Weights of a small mixture-of-experts language model, trained from scratch on English Wikipedia: 9 layers, 2 picks a token.
Below are experts of layer 2 (counted from 0) of a mixture-of-experts language model. Rows are named router (the router's row for the expert), down (a neuron's output weights, with its number) and show model dimensions 0-223. Each number is 128 + 24 x the weight over its row's rms, rounded and kept within 0 to 255. Numbers have three digits each.
After each expert's rows: "comes before" lists some tokens at least twice as common just after its tokens as in all text. This comes from a sample of Wikipedia text that the model never trained on. Tokens count by the router's weight.

# expert 17
router:130143107145155148158116119122112107113081126132116119095109122145105142076132126150130108115135179135105098115126145107068129081132177142123102111127119105139112137118105146117110108133144133100149158122130136096112147172161116149123084143140065150093135121126118131095083136095115140144158143138127140142140140095133122093113175128127181110130088146139138127138161157150124123163154114117103098141138135125118175140137163123117143135150176114157123205124096110106122146165088130095100077162135096116081160144141114067099165133094103097148122169097148139113109115139117153146137120150124094059164078135130151135104132127132144150116106105136110150142137121105141131121126
down0:149127104088123152131155129117143094121129166110121110131137148155155105098141120093111145142102126129090141134146113120149107151097098133139159137150144124143121124133135065114115107140093125162130168134095104148147140153140153138099140137145145125148116094127163107143135123110107126133128101142126109149138103106145100122138162161131143097129161152140129108146110149108102152128120106119121120114147195100171147140138174141154050058103141136123127117142154137111150151150136156093116096096120114092143147143153115127095125058150159125104089128123144131171110177094115146093065170090142121110181122115092133133132151099098148138116112119155120140161091176134162159134103
down1:115105119111150124157138121120127109143151146141123114119118106110115102103146118123105105135119125125149115112156157128125125101182151116131090159110090136117147128180126189143120092120141137146148128147105122133122140114165145122123134124155105115100139137142147134161132121100112136134159121150131106102107107161090102085148173139084129129133129119182105134154127145118119079113146153122110149119143128106175130119144145146108158128141136094126083102107153050121098138168106198130114133151098164129094137130098135130128169120117158125093137125066148151154135141152117162171123122082188111143126153127110187066130141121135073089118149105097156123114138113137132131079161
down2:115133139133149141137133143159128137095073135109137110089153132088119076114119096120143170146143141137132103126158108157166123087169111160132142104102102087104123122125129137090123167103146148125122149168152160099128150113160163126144130144115097106096118147135168114101100149117099096138069131129152130121156128110138097164164116111105099099145080119147153130180153152128174136131102101147145077084133128118138144149128149132110110094079150165111132113115117084121131075108152130148123105131137123150117112159117144081131139104165135167102128145143125130087149135108128114129127099151150127139108115128154167121137145120106103149116088195147126163141093150150140172171145
down3:133178111127133077136134182128173112145087104115142119147081182163173168134127101113121139129128148084137111115126103165116134120133143120134157141159088173162138123097143148084097161177105135112123120141117110121077120113092094111138134146114141129126159148118131138113120131079105107157137137136121127107150146115089093174118125098137127137127104102133104148116113158133121089144120097148122162163108178144104103108120109111184122111112148086133156158094096099118124116155128120108137120159109162156127166153143123118115141144144104146095114175087140145157164154158105129126098152116161145119120104093147139130100108110132072109119134116099184103128156143159135139130123
down4:133133165116118141072112149140145168117138145111131108101130143112110114152102157157118120140154101113100141149092146163152161183143121130149093168122087125111139104080178145128156115166108134137098143154098109117131089120118144137122112183143106142106121115138145121147130123150100097138113150123105106107175124125164123136112109090105148138097120195125143100163148110158120144107120133146088165130099132079108084121107113177124147104148142163126139087092148121125159139128133111122112167115139106159145144163131147170150103113148155143114096104100119134156103147130115095112132088169099121160100145124107099132160125077173087115134132079148162125134153102105113151129129
down5:160118114133158148119119131146121132090120169134110147143121230144119170137125102138138141125117150092130101118134090108162104140122088152095120117106159109144119124103131153110118104148150105150133115083090070134094156095132155133093152138104102116108103084135101150108091131083112111121125122175134131139128121153136114136119154117086165151147146116099143095154121152173126135128125100129130134126141105127107119146129122122094144104099115151114147113134165141143136182105116100099131135163115132121160078120146120133129090160135111135115098114169116131175117116110166134123142147083100121154122146138150150141130108123140128118087112143181178094176122122192150166157146
comes before: "0", "9", "8", " |", "7", "–"

# expert 2
router:106048106146121120160144130159144104153100121146132139136137176113142120117086080142098135132167128161105116130115109122163106102124127194135116097159076159116158132110099113143112096159111123133166108099118130129128157123089122153139099124127157104159153146098160128110132151149108088092145157158164132107106119115076095100103093143120130171103156089122142150119086116123171143124137126067142101126149123141138152117138132149109182107146138140148132148133121156130134160101133160163153158162158102153129092135123096120133081132122122128090098092168114152098119107107165150127120122132115119189124115110141135144140155112136112118124146119128097116156122174142134103100141
down0:079064107140142120103137150129087163148126133101123168109103142117098165146123131101077129123118163175106113098131147120124105108119120157131140131133104163128114175115119093096112145101104137119121109153096096136182161118134144147157132116139142142162110139088079111094159098121096146156141112134151141136170122113147142104101085124126104140163108117106126103176148127178153134121131151110119166120151175130114113131124149120101143135100124114103108128154125127119129151123168107152127134115149143133121137131145139114114147139101136124134127135162107151153136116096155093114099097095155145132145206100183144110167131140164161125163115134139108088113103098155074105085168
down1:136108116146122158141113144115141127099149162128136099114206135094126122145206108155135127135127109108102143154109104155156173149105157119144117098122117133127104134169100135086149122123130100072131088144158138102097114131114139128096119117120070114099120144114116089126160138145109102106123112148153097151060075098105131099157157193133151123148108138151125108088155133162105101116132120118132112136136133091123140132108142114091135142108109149115125100137133109117133123140121140114131097136148121125131156124160150164160131112154116095171116160133139147189129096159145103144126112165174133097079162097135141154094126132133089157126106117128156128123165159145115159141156
down2:123142079142099119127086123091119114142100115120141130141142119145148111135133112126145126139146103137058135194151123186139127118148163114140152141087124135107147109137186115092166142126100150147134135161111094087132137128098153118146092139170129130116118132109109105143135134126122149129107171120124132092185139093124116184138128122134159141126175089120117058114131153104111129139167126104121143121130097104164083148111129125113130101119145143135143123136083113116086175134093106154099127124147153124156054114113122113122092131121098145135199152116110142149153134171143150108102166126105119144107134121116133117150122129151143109144146111113107150141089132157119136121191
down3:149088145134110136153198131134109169138136137160104125163086097157152128133121128133121107108114098139113112085169108166097042116121085118148099112103129156119130098141143108149112116153090115122087133155133089155104110107138117114126124131116145114131132166145163108148148134114145103115113119086110114132133132093130115115049133144122145154134136162110084118135121106149142107088164125121104135133132176163095132136132113114149164097110116152138105141114097130192159118107118120111153129122155100151089139137143135119144164096119119172171156141136123166130132178121112163149114143106126110138140174115144151129095166107111114127143128097121149105181133169127127154151102
down4:130120126183132121123108121176112117111141199129160097137149119140112133132086142159121166129123152131136098096085108097122103129168119126158142102130061157129118123154127125055152146105132185147121101107130095162138121103105091118096085127130120157112083187144123149158141146128143140143126128148134085172118126119113120152123121137125125117123110136154106108140097117132129138119111111110160168120126091143135165126161090142170180155147134124073124110097148130155131086134116127139094087140139118107138128108174154144109135146127103103134137158087165108149153103150138163141129133128105119135130094107134162081142131124171103131136126126152124122155142112089137146062128
down5:109101144112178152159132151114130125130135151115094125123137116116119149099124109163178157098118159108116112122136142185125142121136123106140133160166116090119130119152114141133101106110120198118132140130129112091128113081130117134159111092171154132102144106107143102145160162162118128123144135206124110089134111110117130152116175122090145091149126155088104104106131155121132102137157135126127140152162109090169158136122099115153099114123126138134144106107134171144127120127145067146132108127138148105078218144144089140120141156139085148125110107159173114109128169118141108119083133117097100106161120125095100117112146154139151115106102143106089148150095124120124139120147
comes before: "0", "1", " |", "2", "–", "."

# expert 22
router:125081127101143142154132095120152142143133103107085103126081135122104143106108120110115096102109132130115129158112107166142085143114131119101102143110110112141096173113122115124107152147125106167125104162130157130164184122134051100179140134123113107136143114117097148152107138101159119112059114157115104132156111121156112112137119127124086122092135116142159086127138148104151147097145142130106156095104113121162130103082147091130141159112161171119167159176128126134126111187107123162070146148121093110146098143133146177159146094134114138161131153139132100139148126143143128128134128135124139116123121103142087101139141133107150151136135139095125158102123102110165165192147
down0:132087129125138121114130109138133129161151111084132164134141154168146119131154185111124105117171120094158077139133143156126144158147110105161125132152121097149172179125115136105120141101137141171121135126150097158137051152148106161146145095147120127123132125127120115155142138157095128120093109071112143124124139119111104135172157173122145134145134125081115111117075150107126141146204117162128132110141135107122149115122121170169118116139106163130075134147092116142148095148151119079124116119087103143141108111154149152074117116119144164102094125097117135113090125150159110128115122123096097129146124126127099166106107121130096181107117095104134125129138140093158164129116
down1:107171140136126079145128122182136082126147131093101137146115135131146169115103151158138133128072142141174122123093158128145129135145175112090142105092130099135106104113137143141124111110160110109138156140122109104131117138116141156122105099134144168139159066072126157125136093153143109132129122136164180094107136151142152128135152144124161070136141103138089110101124155119145176142088165130152149140133143140136138105134116141136092125123138082094123112125101122150160135117157141161127120157170126124107089122124099157112133099101139092093144131168130151091076126120128089154112162155107107163150125095121130093125130112062114153128154125081138142132149126113174155122142
down2:095102132127138112071104116136153093103127132131120122099152171114119162147106159176081153196177119141124105122103145125140117157088123132121146148116139081132175122140143102110096125139131120097145122128127160124118146145109093106148162140140141140115125068155097118110145142128118076117128141143119120138120118093176141117166141084130141161129146074138174138132101137143105143131128167164085128164150128109147153165132089101130122102120091139123141108118149087138122173135103113082140122168137128141115152138128139150117143159126116138141116106084083116076175111100154139126135138137120079128098150149140155101104140156101136108178105160128148147135137142103151133082127
down3:129127115140165144121141122113134144125139142095163120140127117120144130109107156117113129118127142170115132125137146138112116127142164171135078124118137156177112148121109165123108172124143124105117138155123134192136086099144125050137107092091102124109181097125143122126139145120142120125096106118129096122107128147119084077139161158100161139123119114095139121131137087163115114111114151135130120128102123127130147150134144141164134163179179095123146056111159142118138115161111141143104076172127125105123130122180115136138123124095117136138106132137110072156145183094120121159136086128144095125134107205140095095152135126144087115137155107164140095118107161133115142111111
down4:151132103114127157156124137116116112047126166171113099101135113106161146140161135135168078142162142137148102129137148125134114143119166044099177110161093098158118135153122126154124120139119111163103141070144094113111105164148138137110146099099181065140134160109146086136144127132120144131126115144143130158120118120113099140178141117132133102118144116080154130138138167123125134120150149110098133121171157118133100122093175131118127136169100123126111123152105142082111103126127137127122134136154139144137144154111125137075153120156098051155100100114138151179122118091142086128109106125141141152153150138113159156124148116119140091126144116115119117118134099146119138120146
down5:147122147100152160113115152166135161143164174152147097163112129160120130150139151125117131126097136125157129146122114133119131156111080166138148155126116109154163174121175156107131144115134114152143100157171139143112157125118098089132084139124115132145118139116101101124133145117136156133111125076120102119148112144163117110171095113082150149134077184127163136093110148147108118096112171064109117108120106101067108178136130136094127143176102103143179106101127134118131140122123117163129117126141075141138135147149123148134126143128118096064149118137104149108151156132175113127132129138094115144134135124113113114086134151141097126109139121063089130114137093144126135110085
comes before: "s", ",", ":", " of", "ed", " ("

# expert 6
router:144118128151126134155137201129106125085136145104131101112134085143132147097155188151122175126117110116134158164088116117109116114127143101125096104145070120121140132184141120176070108112138160131138152185167134098153136125144101140140082099134156119146126127120100126170138119173147110152140131147100089094092098131099079136127158114138118120144143149179116111157127086177120104107113119132172117137162100129131122136131156113126113130143106117124102157103148104111121120093123090118126137092126112102112146173159109134128137133086089105126112151186159093156109136136154128123114160129126118102150127124143114120150141107091113114111128170121097080149155143119158129134129
down0:098145191099074155160116129115122148117102107113103122114156170125153143157152149114098145155121139113144137132129120139126083115129133132123105159139172137148118158120143128105145137129125148100136168109080141183108157133164096106135154128136158120186155179081159113119072112108137136104130111127115108177128125137121106170137097138111085152126141100117106162121129121106131134151120117156136114169146103137098141153105100151124126112091117129148100144107153069121107142115139165127123127161126140137096125123128097125125155126136153116138129178142147141135141162101059130107075122102131147168108104098122107134157129055119107135100155164113127100114084144127147123112163
down1:131167096122085103136157165147131084132140109151145145133165143153145109120131148141185126149127127129109126101163125116101133150114102136144113067163128108163112094127124111133148162129123124111121125118120117130079096153106125111129117149092152098180131132159170158169094152130109118135145159128118130124138124126115142135130169143162110092131115124115095135130104071138176124103126130129158109127108127119132139053132136072157129112132143154164154131177137127168165116103146122101105122136156097102100133086129181121120114110105107082142131149178087149139124162146106145088161120115144150126106132145150130102127141121121120140130105172145124130106101093148131068149067
down2:078116108136075132129170159120126133084156141123129149130120149106091167138101120146110141142127125139102125124159160134128100148128086134168147132120140141133105139112133133120089141099119100122177132175148094105114149168113091060139120134112128121097143161151140099142158148134133153141130114151160106127111097132143090132148130147131149101188121165080137116086154075139119115101133129154106146179144146084175102086117127108139143149114172158176124109125109141142116124133123145113137076113090119087176118114120112156171103117140133130155108121197116119113152119141144127131186110129117121099134139133128113129133133106132101122097098141145088085138157110160126129120159
down3:119157131103063104166194127135121134133166114139137146120064128142086136164150137205136140042140121128115136150146138126096122118147144099107107141135127159150118145085133106075122145120111141141136151139104101113103123123102136100113101145145156139142122144121154122133110102124111131108130143176098134110133184126143135165130170129142068149114109129136128123109139134084126126106136129103142130117140161144082150146097156082109126147130121151154178123131127100162100132181122086090133131144108124148128098122144153136139132139148120149135095178102117128134103144090159118141133125140121109083117162140118122117140130095156134130094130174092173126132116149118118141074117
down4:175154122104158123115111144117156171127129134152112128136100147118113145138138123147127109100110078174126165089111115066114098127084138153133130089107112159117105095099098122120095135139115096110104112123122103129148110127170127114099081134168110102134117122119127113166097134157128087162124169152161152145118134087159156158129171121098141133091135059136143154116131138127131140141173122104129119143123146178115116135122115101131118125140162101148120146150128154125149127147136098165102105188121114166161135189115150149152116133105145115121198122124150152139127106098159102140134163116124133154075108117126135128169088105140118082130072140129118126132150097125159127126118
down5:119157131128120171143147129143178138124118132123164134130137067108093199133131138112131138140146094115131111117087158116166114160111086126134142153125144139132127066141110149112134133141128138091124122085142153131131144110164134164142155113111144139092162078129119154089149118128114149135141119107096116095122129139138163110162134142084111129108125136162147091132121074111142127096110122103120119108123175135132115096110112128119117156128138166138133134123173122118119131097120128111187113118105159074105142169129099122098152135123115113180130185116138131171113141159134117132182062101119165157116137147156106131089119125151146143120119171121088160140094098093085109136140
comes before: " of", ",", ".", ":", " in", " and"

# expert 7
router:160149144153123119077105107071137147123170136169174138127127122116137156097158102139105110136128148101165137152138138092172158145116134141146152109121150107185133118126108127099093118103133132140127105183189162121142111101113154170115131156116181145113098117126099124084139140139109116105187149118126130143078160154132134130101133123118161157161153112143112145115142155120108102134143133186148118126100130136111152107124136142100149108174136138188136148163100110120128148071176112142104112095106137117150135138132080126134136131132102130122132116108085162137141120123091103127114116105084142129144102150160150090126151158075116150123123097155091114102126109115107109132130
down5:117090110155166116122142105092125113108124113110148187112123145165154142120165169115144136116149153139147152112136113110117117123119181150124140106154144129130165115092122092109120117107118168106135105142133112108114154103119126123093140131122133152125120164161134108143102130162130085124091139147104115162112120123160124110121097143099116135113102115128153103107166156165105150166139099125161119152158102098162149166182125155137107113133099107136152087125126129152152127113093130147120124086106069097144142102116161157131121165125122152134135147109133106090152139108147156096085119122183126086106108119089072176125145089116094149162115165155128108170140145119152166114069
down6:107136122137153114143167158146138097189122123131126115110157109122167121139107147154131097160169132143113084142127097119087100138145128126090107126071085111129107164106133118126155138145116101099187106122107109151171170132179107139108151113125135131137125166114100148106129120154154095119127151141116085107127136113147160151077155161108121106143123150139087151114143108122148114116146118104138146120105143118146145132133108160126161149114059119155117102137149145102111110117138121129123121171164131111106159151108057123123156111089146103154120123166175168118118101130092105109132158152128105093103164129115116135112123130173133166112128089143164134149112137117119118078180
down7:136115139159103135114136125156146161091089097142125173102172153155109126129149110113140122113084101079178157145121145134138175124144154123091137101121160155110160125128160118143124116095151144104125111165117143125140074123133160101133129169124137138133136081079084125118095127165135120099176132071091151125151144106101087139098145143105129136149121115112149114136122143127092146168137141121142112102124111084100118160146139124140149088124091099095111138149102143106137146134208121107138086127129137072138153147148125141106158119140133167085161122144134146108140130140152123152122081137181127124123123152107155142143148120107127105185122115140155126129120138071112110122104
down8:155167173132160107130152140130138109137147123142143133093083121097143132115122113138069117123118148115151163117098124104140108110084110166114131096163094147093105158133104140120107132157120166087106138130157129117127136135104095136115143144111127137147123133151110110142095140156132125109094117117139104140119105128125148076160176115108092093106155223074174153132144089156137116140105165167124139106107150146127162126135116086141170123122110125126117110139166108135119124142146143107128140117127136119190109138089137133125092122131160119121110072162141120149136118132128157125145084131108148153157098141165111174119108140139100113144157118048116157144143161129117102142119
down9:089139101132124108100127112133113155103130107104165131145112098181115128129163109135117129144144129138094116119172100114126147134133126115135163141130139176135132140180117147116134142138117131138157166127102113085106110122147117173147141120105105120115071113114142126117172129143084136106107106082134092139140149101144150145127114178106153130142133102135088099121096134141183149131114128101152137114089100104079108138149107122116147119148141135155095153111094155140122149152124132189144132083091123100123181190131145164117150102133130139100191091110151141083114116099117086129136169085134153096139163149180132111129118105155119127132140086167136147133116123150116143142098
down10:086102108144096138142148118115112132152139120187149127103138121138109131131116166118166103102126117160161097134142134110124137166129104155083096111154098165135128137127110127151155122140161137089128136142158139147132135131148143106151087153128153072103143117116161145138106137163142145128125081173099116140092104090069134157122149087178131136145138142104123137123135167078103119124151147132106109128147138118120073114157126144125139132170155119144177117142102129137186153147125084180124154094138159124062125072136075128119130150133089088120159138120119153108152136120121169160134110105142108098134099137128125090144116144130143132130170107096128105096140105112106145128110
comes before: "\n", " The", " He", " In", " It", " first"

# expert 10
router:095154139145162163137160118165139113114120148102147093125155130133112143120122142129147125142163112141109125179166165130152137118139108095136120108101106113124096156172117139151186091116136105091145127150139100163149133113144151157104131130154088083130158154130118131138107099132127147119101143121102091146138127162146159117120152150099116132098186120199150118143120083110093094072113106093078129114120132145149134133119133148140073146150122131147107121125153135124121117109143117119152176082153123101115121101129126119190094136110102120137141131170156150131158168149136132159115139121161092085121111174163098140149105124173126128114120127094118102144102149078092147128129
down0:122201104133194165163160181107147149131145134137118090112147073126092130157127099109137125147150142150121171152118103155129162126121144139121108142145132151108082163115135128088123155101109137143136145100085153102123143126138128125120146115133144156129095140121148102096088125127119109103133099163074149100218157145126133156111159121123114131128133125100177124105090119114106086145090111134127130161129144108139100124158128134102125157109145103156135100160101156101138138105099080151114153154141142097111147096152118130105159098159127165128134113148111088143122132148130118118152132118134122129078124097132116152110120129147104159134154077100083140134162108111114147107149
down1:140096095138121108151110153131132111161156119145086150122156167152126107088128127109132140123099154134147137108133152098170142107155157130134137126126119092096116109134143134150140136107175143098087131127111127133119151115138170136141131146124144112094126116157153132127180095122165136120172121125148109109142117156136159161155139151161090086158140154114117150098101132117151114115100181150125129145129115127119151129121109078154098165134110142105136114064140138082152157154107090155144135146122135111143117109147095156139112152113127075169120131166106127110104130127176139148086114098139094137133102121173121089131074093095120134142063144084144175095153091097103138115158
down2:153125104149165176086147171094075107123110146139121139148075170121110143159147113149142102146124101165123099150138124192140156129166150142075087146108095093127138158133126127141114110101077116139172142121119171105128138125146149126156131104141148093121139113123162085133114079127096157160122121114136140136134095098124134147087116122137169149115146126140124118148134154131117127091149112120096128157144173116118121138134098095141146128114092139109110095131131164134134113093146141101137132143116142120084124098135117167093161115119139119089105144156101166139117121110134170158126142115122116158097168136146114106150135129167079162115113173096120087070120137171111140127149
down3:122127139101106152120126068117142118103115116125120115124111107154110132082125119144137147114106126127131123098124118130130098088108087132112108111158130104101155132158126094124141150107098112104126144132109133076158134133122163089089145101122151138147082120142148119131135149107144136104131112167104132155161127139132128127092121152119194130149152116134110120129134127088135112131141102142188122151113121078124104123182141162123086146171112139124115190187162069119141133151133152094098128165113123116150127156112129135138143127163150150084189148165143104130167112171161108130134170171121123168122127152166110095134152106086075117149123134115126082109133137159116129169111
down4:152113128118160059192136135134149161147114135135128108139141134132136168126102132137132152117132091110130098067107145136152117140139128119115110155146136141151145110110152141126127160104167193158091157046136148088095116145101110175134139110103114076145141141149150133103107137112158116131141137134133137119160108105149112147139107109135149187121117156119127145126102162078123096140116123153111096086121102103148116128124105124121136161066146136102080142123156148113099108167092135092083140104120155099146121106117120155149124154114126144107133115122138103106095149150142120127121125152171074157113158116132156119128160093177138117120101130143134166106148138112115136144164
down5:092131142153128106164101138152113138103132142101103147091165121153143130147150101103138119119121165127189093113148137118126125136148157124132146163129140173190100077131162086127051156162140110151162117095136129166102120166090151131106091121147128114115119102153139142148150115137139118113165134109128122129132107120108102144132130112139097131163113112089144115120085130097115113130108101177104151139128135129117144135111120111143139123126131072102140143162164136160134123115107126126117118159139130159157116118099069102148131172114115147135157079145137120122113187150155066111100118144106104096117110139151190157137086138090139117164098151145136121117132111127124166106109
comes before: " of", "s", "ly", " and", " in", " to"

# expert 9
router:103110113176125115113151147152117122093107096120149143081113124159121158077141178106135180137138141137153164141187102170133133151140163133142079184126158091135118168128130117099093124124122091136158151111136134132122133129080110123111131125154112125146142073175095122103121097108134128117121123120140111149118132131111100113098132131067159139121068124106156145163127109146160067112121101090134135093115159123114122120103089133107123167158138126124142134143106162115096139123128146113129164158137072117157141183118116121131139113141169093147131113150142151134100131130105131145139117124111096132102159112176168130111100122108130132119081082145160113148118114117130131141165
down0:094108136126150100149143157144115108113151150154093130095161157112117081148141118146139136149130097084153113117121129130119117124123090106082148129106100108119109121136138154109133126148141139143104140096138106125115146135166130104131132140153094085138105129153130128063137125138169118137140086088154157158131112143118132151187128152144147125117165150147093128124101134145141180173125098152139122117114141119141152120101101192158143119064089140109119134114172121071158142143099130117130132181119148106099160098129112122136095115143117160156170110092129122121160124084091105160092137159148089169152138083148139095100151145118114123114140123130164113098172127167098122135145
down1:165116164128124155114154120160121101119126134133129128137158165158114123109153131115138121111111120087103109131174109116139076169176127148098117062119100123135108128130086109157100131139141162111143076129143155140136103118137139173091118085125127111112095135129119095163128116156086149150117120107115114155131130094151137148167134143113133112117112097099150174095155117144131127155143146116109133124140134138101106135158128125116165155156088106117122105114138188116110141099134209125118109158089138097150139182117112116131131111083152113172077114100127116158094106152133114138142127132109137156171095136133120134099122212118158153101126109140113113112147142124144143107166
down2:105133111164122153110110119119102150134147097133128104114139185151143124127115105125141103144129098157140102126099164126158104115088072133125123101131126080115116147105124138116140107142171156091081114132079096118131131153163104118151147144171110085125111111123157111144113118112169126124140128117123115120132142116137123163165152112100145148139128138154132135103169103125144163080175153115121145093112136120142158109155111069130124120174153111134150110108067152139121139135139114098146093132162146167141097135099170135154129121089130090157114168145142083110133115137062133135090151120159119168125138125120120115105146103145172120143157175153105139130119168094166127092173
down3:125131111132165148122163170152086130133156123112125117152146145170110133115146133084112131112132136128136120129137137164126089128139111154108164143091133163116118152106094131099144083120129107120175093106159139121141105106103147140142123175170134117171129126127129084110137167157139095122115127098143115125129182090155103094173158131131132126125131126122165137078112111100100093108101141150098154150126156091132142146092071129162129150128061133112102119169180123124092094137111141130141110140132139124130108127107078134101091132117132190165139107120151174103122133144091140116128142126108114136110136183169105156126113157084139163130115135104130154084126160138098138140110
down4:136128133142184159089115128150099056197111097142093125126125094111118133089118126139149112128126148118122119124130124125158138104133162095133087168123122091132153137111135122123117164153110091142118096112124092151123108169094107136133080166150136160153132133094107134107157103120157150119164130117162172114161139130082141100089148086109123157162111092138138157132124157126151162142110141124102095142138168135095141043189070128099125116152075121117110100123144123106132130110161123140129126105123140138124107144156088148120105127121139145159149163132098114116122147129113117119134135112127182138114160128117139121135133123156145140131146173162124125185108124110128149129113
down5:129165114111080125099134105109110095164117176130144162125148107118102145173143115120091152131144095136110135138124139118100156166166141119149124101144094145102135100129125121131157146105118135157166096103166136099143150155154114105121173115137153134113128134058111102120125120123172046125141097107117125114104114133133130121167161099121108146125184195124132129140122123140130113149102124164146101126107159159152119102134124123112168104114118139155147116094145141119161121108156146170116135108167120114105145081173123139115102069151114112095116085113122146187145122130159084119145115157096099079125129118153159117135129136158131143156100124126087099127140144131152147123122
comes before: " |", ".", "°", "%", " York", " than"

# expert 1
router:097116046178157122123096181115131115121117162160126106106081131144143132131137140152138156083127138143141126107138132167121111115103172118145122150140149101121140103150157145134106093104134152131114128112136153154105138116139122134200160120116138118103135127095174145131172123122127161132125119140146081097159125156108142124070055141108165138098130128107138120113116118147170083140114144114140129172185092132112150136130153143132131153160085117155138123105148099143148135132076093141061140127141142133135130126105108112121112141129146082192133146133103108122132125131125130158128126117189120118159107159138131092130163142144129120114136125108107130092139088139159108120131
down4:067138104130157125144123109177151161142167143167141121139165151191122138109149124127144120127168144132139155130084151158145146150152113113117145107071142106144123100140111118165116080028134124113123141095145115148142131136143073135114148157127135098121117134131150162100128115141136152157085142117129103136147143099119118141131109104094159124114151134137095133166113091122089131146110093103173139138154127129075125160109128131125151129119086122150119073127169121168107159140106121124134107141127124117098102126160132145140108115114097151140110142140128105108137128102129134116070098129130145133120090130145150158151164167107121095130123188128143099098139101145156098089150
down5:151090121115141100147108088105112123112125150131142115149103085113160146141118144151132149096167148110122142140097160144117121092184134110059107137128158150104140136162177110107129119150125100130136179116103154114132105135143144114154115120123115178138129165142110083095139153148094167080125161193112134123092171140102132120130090112084137148112133159114151122130148080133129102137077110151156151131114105149124151109123129106129161096131099153151151124090138105119151139133117144147129143093110161150106130126091126107130119108129141124155141152107169162108168143098170111150137130076133117141081137093128110108114179115110160145126123144098161108102131120085155149115157
down6:104151150088111207139109128091137116103126142139118143154101148122128091128134091091172116160105112133121115142158116134132130112130152128082133183122144123101172139172138139133112149084172153108141115138128127128122174156166163151129130119114156142104150126079139102133137105118121104151143122133125166158109121136153146067112117155095109132104096177142117120126144155146116090154148089132107130129123093153123128151162132162122152128120145121138123117138125115105127139152159128154136104142109152097175133124136166092146160152137124121131107123115095106156140124138095087109102132150101166094145106136083155078102109062150143131075120126125169108103150116103159076109114
down7:116120149125133097121123133110134109085120123141120104154092064098126103140125092162104126150156066070125123100158103131134195111106162102125117110096148115109175093099161171110107173166161090138114163144111090128114091106167127154127127167098118107095163095138156123127172134119095117127113134140126134143136105113133137102126139134103168148093150154143107107137107125119095103107105133117132126138118159135161116117128114134160146097167145112132147156101157110129128167100136145135071126102177154124110191100142134120132145158128126116164137139133159144099125134134103135132116150117137134174140136111115121171131116095135088121091121146135165147147123169150109168145147
down8:166093156114134111113081104106147099072108111115083150144096115137101154127115137153072169125144103132106107152166128123149176136106076138109152151134121102114163126101134077105095139167198170155128103161147099112121135138175116146160142091111090139163106107144121126128136138121153111126205142146150124088122146107131131152098165116145084103162151125155132161093101062144146156108095138125182123120111108120068151124111132126119083148141137155126109109134132116142120120147140144127121108124166158120115140140097145154137113116148128121134127125167129117133118153127094105120135112137131123122106122116145141118135135116144122137095126119153177111124106133157115137177149
down9:127111155107114108143117173104149158109135126130196116144164120119117135135144137117132119173121141142127150118121112146170099106102130147155123151129109126154162106146102121184145111102160154179149168138108182124106094103130139122175112163117119097134123110152146108121148138151065100127071116129093116102132126151169148126123108154117094096097110127119122126091086137137094162089120154138093103114151098119137128146093112146123132154122129176077164134085102118127128136131093108106127116084139135152130159172116147127128142101120127122108170172172146128117133149136116137142145145097175127099123125109159078112112111194131136095086115126122118164126127133089134120108136
comes before: "1", "2", "3", "4", "6", "5"